Weights of a small mixture-of-experts language model, trained from scratch on English Wikipedia.
Size: width 128, 30.8M parameters.
Experts: 64 experts in each of 11 layers, 160 tanh GELU neurons an expert, 2 picks a token.
Training: a variant of Adam for the experts, 282M tokens, 5825 steps.
Below are experts of layer 2 (counted from 0) of a mixture-of-experts language model. Rows are named router (the router's row for the expert), up (a neuron's input weights, with its number) and show model dimensions 0-127. Each number is 128 + 24 x the weight over its row's rms, rounded and kept within 0 to 255. Numbers have three digits each.
Before each expert's rows: a language model's description of what the expert responds to; "comes after" lists some tokens at least twice as common just before its tokens as in all text. This comes from a sample of Wikipedia text that the model never trained on. Tokens count by the router's weight.

# expert 11
It responds to: Bare space tokens before digits in dates and tables (in 1986, June 2019), plus adjectives before nouns like personal computer, mathematical modeling.
comes after: " |", "|", ",", " the", " a", ":"
router:108153103067078163105101131121119120087082116131093168111142107123121107125137132105126113130146106135127141141150142158145166170110149126107144143131104151120072147109105105104086133134133156122110087115143110158104144110144126090147124122141106129093150137119136150116131165131128105084119127127178151158112097124169117146121182094099152118145127114083107164155141121193131123110128
up0:163186150148175142094132153141098168122185159152153165140103132132134097101129169137162118142141142122177131123136139144095146109103099107179118117147122105097103111163145117133151129162115120167120131109134136117135147118150127090117127137131116119121107130108156122091143152143137153157107124116117133122168134138129129117135090172172137083143154174119117145137086143137064140155092
up1:162084106169089103145140133131140137137142138129151120136092134186180171160157117130156146071096170133171141135110133101120094103187116132142118116113106121131114122135125107131116102168119145137127161131158115120114095119098138122099140170109103131144132112110146122112114124151133142129099128119123122108143185122092140170159164177120112096118123144173125156095142156159119166126129
up2:158117145121093150102140084128126148140124194161135086117106137152100085129153132111151114106097132112131100119103121140100100142142111069111140115166139079141125093139112092116169112087113127155148132159127068156125112139128103175061124154126150115117105137117118087127108132144106118172125138110109114138120170105116113115154132170155124098121095124171135140120116126119107138139121
up3:169149129158135119128115177120159118143166127141150123141181138171102113131116099104150102101115114174109112110109118121130129097138112109123156119107115120158160146094164121125106132090141115112106122147152143140117079112138144142108114168133130104146109151145072099153130163127159161112114137153098133104109121139159179092113099118142149134113102100174159073106139098118112164176118
up4:148106128170148122114163102158166141158140111131114078135160171111118172123113149148125153120098106133146141110128132113110117123107128130159127115144174121102122047102161157110165160137109091088130127144119128104172141139103131117122097115070126112154106078108097095128126132128156115140114114126119124130135121130070124145161103126174136124135124139123133100087084111111093102128103
up5:095113127155156119135115092126112148101145121120096075140149160103128093120160097091114154116061135140107146164136120101107118125133169131106090125147150135082158139158133120139102126131131122109148129158125160130158138153127147144105126142091157123142081131118154101115130159159158080116157125124120132124087121121099113138098111175102138158099092107161145137081128174119109106128078
up6:183118172112152091159114125103106128187177134119155152147161142161151136145142144144121101146111181140116173132107124144067115103149093129110119103113149104104121129134113182136124149122128100158167141114128109131121109131108111137054109135095141122146160121108135133115149110125147154116121138109110127110151167139144131127098141128139098170087141155109156135135149143096167166123145
up7:153093077147146116133143121122146179156172129109165076145135153099069150107135126124110126136121140100129153126134139098106120121148097126157113083151152104131122126145153128153156075124128113108183170127088120145104078136153111133120151134146148060126125083146126099113146101110139118116132103112087132132123125134138145119175128164135110124081124160115132129131097086134119128155131
up8:134124156119120133130093161111125112094166115084138152122156153115115124130105110145175161165080101113111131068160117118147092112146115114162154114174163111156115161141117149147124115164149108120149145102116127111131122152120113158092121158101126090132142111138055172121111086102151096124147119121114127106120106159149166129137106154184104121150113133139129117152099094132130104148115
up9:103165163167134168096137101152106169114138116112121092122114136122119133146165113118112073145083130131115142138153113102159109107155114104171140101169145108130156114171083085137133152134148103135103154146149120126154136160124101124127108134109144174137124140099124142134154125183126103141168122092107121101130123137106138124140132107109118171141145151191132109124140075123111139174087
up10:180091142130128131122103080114111142150148152134135135145155146166104160130094126120114120140129185067161134118101118106121111121155076143164112131117142126100103127089155145134142101111158115104149112131082103141147116100132115102128142096130132101113129106156169142144109081099158162121108122166120122135157148145134127113116159109132100194104143143101136095140097104100142155135175
up11:114124161123184100087100123147144135139169122093141137127105169094124118152116121103143077141083145142112122116156096081103143120079130124148107094148158124126121155140155155148131125141156125143168099162090131152118141153120122100116109109110136134119139113127127135153122123136118100163134139116132127139151098114131132134120150176192115159143164176125117099136133186079135129186119
up12:140147143170160121070136112142126163142145164114136131135098121105089142129133131125146068114107169141146107110129132103109145091144090142202090065184159071138104119107118113129107131138136096135130144127123136123110111130141113109141127116117184165110121171162119143138148141115137142147109125169110118104139138149131175133103161104139121144134156142136118119136144150077129133146107
up13:162100143162163163148148113114105130114186152093108091113078148153128113131119121170150132107085151107132119106112122112103114116174097130134101088139134108097121101115143146165145137117137127124144187151084113124130150104116144128111145160104133164132069138135127124111093093132128140137097146129087135097168140120117146121179116160155103116151152117137155109120129103090171155141142
up14:128156114151165137114115157149134136134151157173129129126113158142115152148112108178133102140107138164151103136130130103079168117119098146143086098164151105113144136112112163126172117111146140108156143136161090148151130151120122104155142143131110168155097139147144070173181083134093135135123131110116145119150121157131142131153121151141179107110151153135149126135185090125105135115169
up15:138134104139174141136123128121158122134166153094122082147129132158143109105111122142141096106172140145157111118142129124098126110156144141201144138151115134133136096147116151140120078116124098156147146161138121142155056149151100139142099143145151122163105157141164137112179122088133130160133118147088138135138158197075132116157119165105160129150130136139119128141144127106148115134165
up16:148089136193154165139125103133165123122164127099146165121149098120171138127144131095125136134146161133145136115130081088133080072099171108132156095134154078104165141140178108133163136111136125128136144136097139117146145131118143119131063149109114130147092140144138111144153126166145117123132131080128122103133142103092125127158106149131099138143132070168126126103128139113148112135110
up17:109106169162173126166119154135136133136166152092182124138134129106136140108117108122143134123086118108168131112188103126114130109157115124141131107158186119146123162128175161103133124136145115166151160128124141121141132183141148097111124129119129144162123127171147169123127082136168111152111136126098131107154122118151129147135100147109113169112096161121148111160115108054103120122139
up18:109140157144178137136148173130103136107153130145128101126114141138124140085176127115157155097102148140154121093136091119067105113104094140118098125149145143120139140148210130128162150101126166120132163142143126149103070122157138126099103145151156158128154103108097136095124095110132113129130110111117125146150173092113138156107077099136137137126135168117130080120155117117131106123139
up19:132162118153137119145153134112132171141116074110127116123185115088148141099150106158121138139096112125112139160154141119137142116163144140140107094164179107136122155113091136117113121161107113181164143092060124119121095158080120114106158123106148126124130105147136112122161116069174151112109128134121115124141114188124134130126089166150134141106117134132138125096084132120093125105117
up20:154133130186168137127114086156134119102159118140166182134135169127139131113108124123143142182136145121078143131169111083156095125146160149174115087117178132125120152140137118125181124174127154135133118163097143095167150175144136122114109123113106141091096143122100088127136133129132140153128137126114145137155116086090146131088152133132125124133142102138135105158099153095134107139145
up21:098108145144153131145085134156161131138140128105166100118098168139115087133144103107139115122101200140162117090160092129112116089126172180147145119152156176137119112133137142116153126141139106142128124139073138134098094152088117115128134089122140100124124128097149114142135093076095131123146137144121130166124104154128124121152171148153099141120113163115150088112103093136152096132102
up22:083136123156139141160154118140159140174197125119138178124108129134120187121157139141148133124141133137090126175121139091123129084091085132129121078128125076127128109118128110110178127130166102121110147147144132117147082161168146137115126139104135169140108129174136107148155134159133128138132140118081124093109132120120109115109115127134107140143090133181126136122147112093113101131175
up23:146127143178154132138139119114107120131171158120140107137121166170152104133156119179090101136103152129179108093072154120111073094155121143145131155135160113141152110129117193179118112129107154137106170121122135154107117127106119147121094127113140127117115082136136086138111123084111124151126117133067139111161139117113122117129100117120126121109115110174164083141147132098148130131131
up24:106177133119159138110120124125091161098152124162155161130126132095129140108133190144138116155122152153085117111115092092086145136102143094168102138159149117144107089153115117150109106125130160123158122107101100150113160141143128121087111141142159145097093156161122120127116101103112137125130103120109087158132116134120167093104136163175093129119113171108148130142140156068147098138107
up25:131104164150153139122134140120161113143181118137159139137101118089177125134155139128146112150129152135172144127127099110133105077115144122140117101142155085148125137136157174140141167143156078113141121150094087155122158115093169095124092122078135120154106155153124096154134063134108137138102154083123138123141108128113123107153094173136146108088121092127123122106125156104133140150134
up26:158139121153174133158144147121132125131156134143149098150105123159132094139126159105153132128120173141135137147101194133105086100100119134169127102140121134110135102152153146142156145132120094166141156107092091113101114137111154121079141129105167079140165157165085125137170092097112116145137094127075133127120110144109118106147072143173130117128146155128139116118089147131134155127147
up27:172148122133166146159167141168109154114158132053138081136166151129138168137129144132139118135130164153102134116115131145124127106110123156137105126103166073148132128134147145141159126129131086078168143107137161078104139146138135129070094115144155174135140122158059131166166111139140134126143123122099136091112149121149128140145120134138110109113137130114131094150110117098153137122142
up28:131092121143126139128156133089126161142150200128151106148184121105131094121124137134112115115052127128101156110104134088106102108155113125139104113126119158138118090152094135115122099170135117159138143154116125108094157142155098151115105105133122169134090101102145155109104109124117177162116138104087117102140147129165122106170123166147110106159143108165163117126099128115127101115137
up29:154087117145126130145128101146121146148152132152183110142163137128170161112111113123160152117097114164187112087119127109141119084193116133121137072126190135129095123117130130174122112102124124147137153123111146115122093126110115102126135160132136146133157103164058135149128139110158172105137123137135138121125124127074141164183131138124142124100105139143140115113167144133114142110150
up30:102135122147178095139142130138113124169162117106154160134111135105157154113163107163114123121092162152134149143137155115109096131122132153122070084152120082112104119113137134185140119134126096152151149125122114113101121133129099189113155131151135137156090100123135084099113153173105127131117117125101141145130162132109174101112122122192093103101115146142167113122106133130130150175123
up31:146139107125136158145134091116140163138158161084161156130102094156172082125123095147130136078115131128119113109112104152139079128121131098139136146126177138134105081156135140149103096190142137145123148170107179154130103140087129117103149150105121167131131169139141113150084102106106129135132118128114124132150169119139104120149137128107115125140069095137148137125072163118120119112142
up32:129172133157167118136108156118125127137172152114147174152137099144150133150164164121127127111124154159140140109145135154087109089139118127118099111175157083167158123123087154116114113164084125157135126117057137152124095156116134103146135130085156158148131116121146124139133139157137125138103105114118127109129110133142104109108103126108120108121154206140165126165130143089117108170151
up33:125087133146163148103116116152140143163187127075164149138158118173131127103090098088143123091139139160118155094129102106116056105118129115183144127136139109145116140138173164109141105150139129115122145115121120094150124126159120126124103124099116122129165128129120105126130092094111119145104102132077111101147169143170107118150083138114129103108166138149128113136083162116125125128108
up34:138142134160153129112135161158091158121139143128132125126099137175130151129170150159097136148140151157120097093122154120134106107156105189184152151143088113109118069144141156180155127141129091128128140139137090145115133125118085103128109131123144147104124095134081114138122114143110103162110118127117121130166144182120164162122160124137080120118166159143143103119135087110140153157145
up35:144113122147124124141116103126123183137206083099139120134118123126099079085113109089129117125079150145138137081117131095123165108130079098139113123171134139157119158160163135122152109165153091124178160128123143123123112130102130126105121149109117091153110123146131110138166119145137115108148056115079132122123125161122155122139100129159133128101102170138156119143121130109123121127102
up36:136123138143142120134121124107120121143176135092127129134129165107139126113114141122129113188131172114117148095141108064130090109115130128188065130161121102106114142101170161105140124154143128127141130180110110107136113141136132127106105133157113100120073125146127140171155083160127122156132085118114116118144111118112157141088128152144145139093090147143161138125135117074169119103168
up37:172141131139148085165126125118127158138177121094113105133155180118135168115130169109173149156091151121108158114116085106089092102139106133136137078113126088129131162121160132146151137095117128169129166110141134111145132075097164150096105111101148133135137082136056127125145113157129101120134164126084128125133151133136128119127089148146115158127133151147140132121094118107128126121148
up38:159099114148105134164123161148138146104157100135123131150090128179166136146141129148114099121170089120141108106100127142151147089127106118135113129123124131138127149189117132106134142155136144119140122120132124150152129123097142169134161169142123124151120182140132099132172139097161133134109138104105128127159118153138045151182086120161089108080157107113126079128107141129114141130103
up39:188096171146108119135129135096119132166144123148103085117145170100097152103148116131134091139076125109159127121118118109098116091156115109126085100128139164111147122148155139121159099096171136103136162157153178098163156124124148152110130125120165111123106127123093127160147107143142125131113081097104131099139140096129151163112093138123149139140098112157163107120161101106090157128128
up40:128090139159187123127129062159112164118133106113136123123140145126089179109136115141097156075122106127136113145165083131141143111143159176134131113179156100125144148146127130128164146099153133149155144127132142141154138177151136128062131113089139100119133119175126130130147098113157118129175135104122127121137138152103136147107123117100134183095099146122152112131133081128137106125108
up41:108101107156180112138151088147161123106142114120173126134122178136133170156108125135130148157079145148100139116149136116147130112136087150117085107101148136117127118126173139125185143158096137132149099157121105150123102213124158120093113115121136118121142105126108114129129137141150121127115115124127132177165159102131110167101148124122156106077095125131118112173142133130111103173143
up42:141132141117104113129129114109151154143172096117116084130082128133163130116171121156099100128089161155147109161093188125132129128166119108139148124117101127134117186117145160116177120107128155149185140153104114097162113151109090182117158151144125082122129149124171137098174134119126109094129115135109132146129159115134131132136149188141141107115151125130115131140149129145144167112160
up43:086153163162144108122125150086108115119192134129097096133117135102141124122112167098115140155157117114163108108148094150131108113114120096139132133122149094147177188089127174109157107135145113116139128143147135125113094169129119141163131144131127111129106106128121104141175073117130108194111108129107143108121135146099140127120114145180133099130169118142150127127081139109118100161097
up44:162149121146139107144143131126146146142162115144100108128117120157146155130128153142166122137118138131128106149092134117106103117113094115103133129170165096180128102133170121150122122109090131170147139162099129173096140117135110112124087144154100145120117138118128122133082105089100144159167135122112110151145200094078141126105112140148156070108104160130131148083136156118158162097150
up45:158076154170128142133143109111103176155177147129154147147130123115178174135162147130098116065114129118186113110097124095127122091109106164179109130112136074125102129133144133152152129172106121128131131116113114161152112120110127129097136135054114140138112095110123122097159142134132125115128112094114108139162158115109106127133130096121102153132138118154146122136091129133083129134151
up46:164141152134112143099148120147135121117161173143106120127127142104078132126154162123131114126161141178109140094128125109124119088134079142177143058141115111127104086168126123149102162105159115148168144118152100134144157119153117130092096150077164147109123133179131147131161135134101089146115133133127120125157129193107165138136095091160120113129142153118113101121112130136114119134144
up47:144142127150139111145119090120144159140199102108084146139133143139116138116113113128115127138135176131077157096125134103107095059129120162196129085135174099133116123106154116125141161152137145166122176110122134093168134106103107148131145091116149087118116132146122126121138098138133121127134143161080139111108154174132161113083135162146135113120123127103120097128153106110142124128143
up48:165079156140133103125125136143159135132152109152121096124149180135117172096139137100118114128126131123173129146125146121062116094121140124132116099177125152099131081144144145109195072112170098092148138167120141122149139176084121104093108125092150095125114148129157120148162089127121155143118086110126137141139124141103154140152137123153112139134115128116119080116147137116122156115124
up49:098096090177161097140139119143110156152153112101109121145139126192094147111130140129112159109094134145131112107149113107090076111107099138163117098096170079151140144155112125137099119093118121137131142126115115107145111129114126118086102122119165116168137123161100112132111116115084113112146109123088116116111131130109161140121134147149110120117128217141152109120163123087093115151123
up50:110161141145155133162115142134142139139154125179103143114101147100116131142143137125145091141110160155145177154119150062113161104126131150135139106192140101072113156117089131138156115082125096114152163112160090159092120151082107127122134160109109173139130130140107099149156106179161134125159151165123139139108116112114120090130114126131131147131111182130116130120123095121126118131142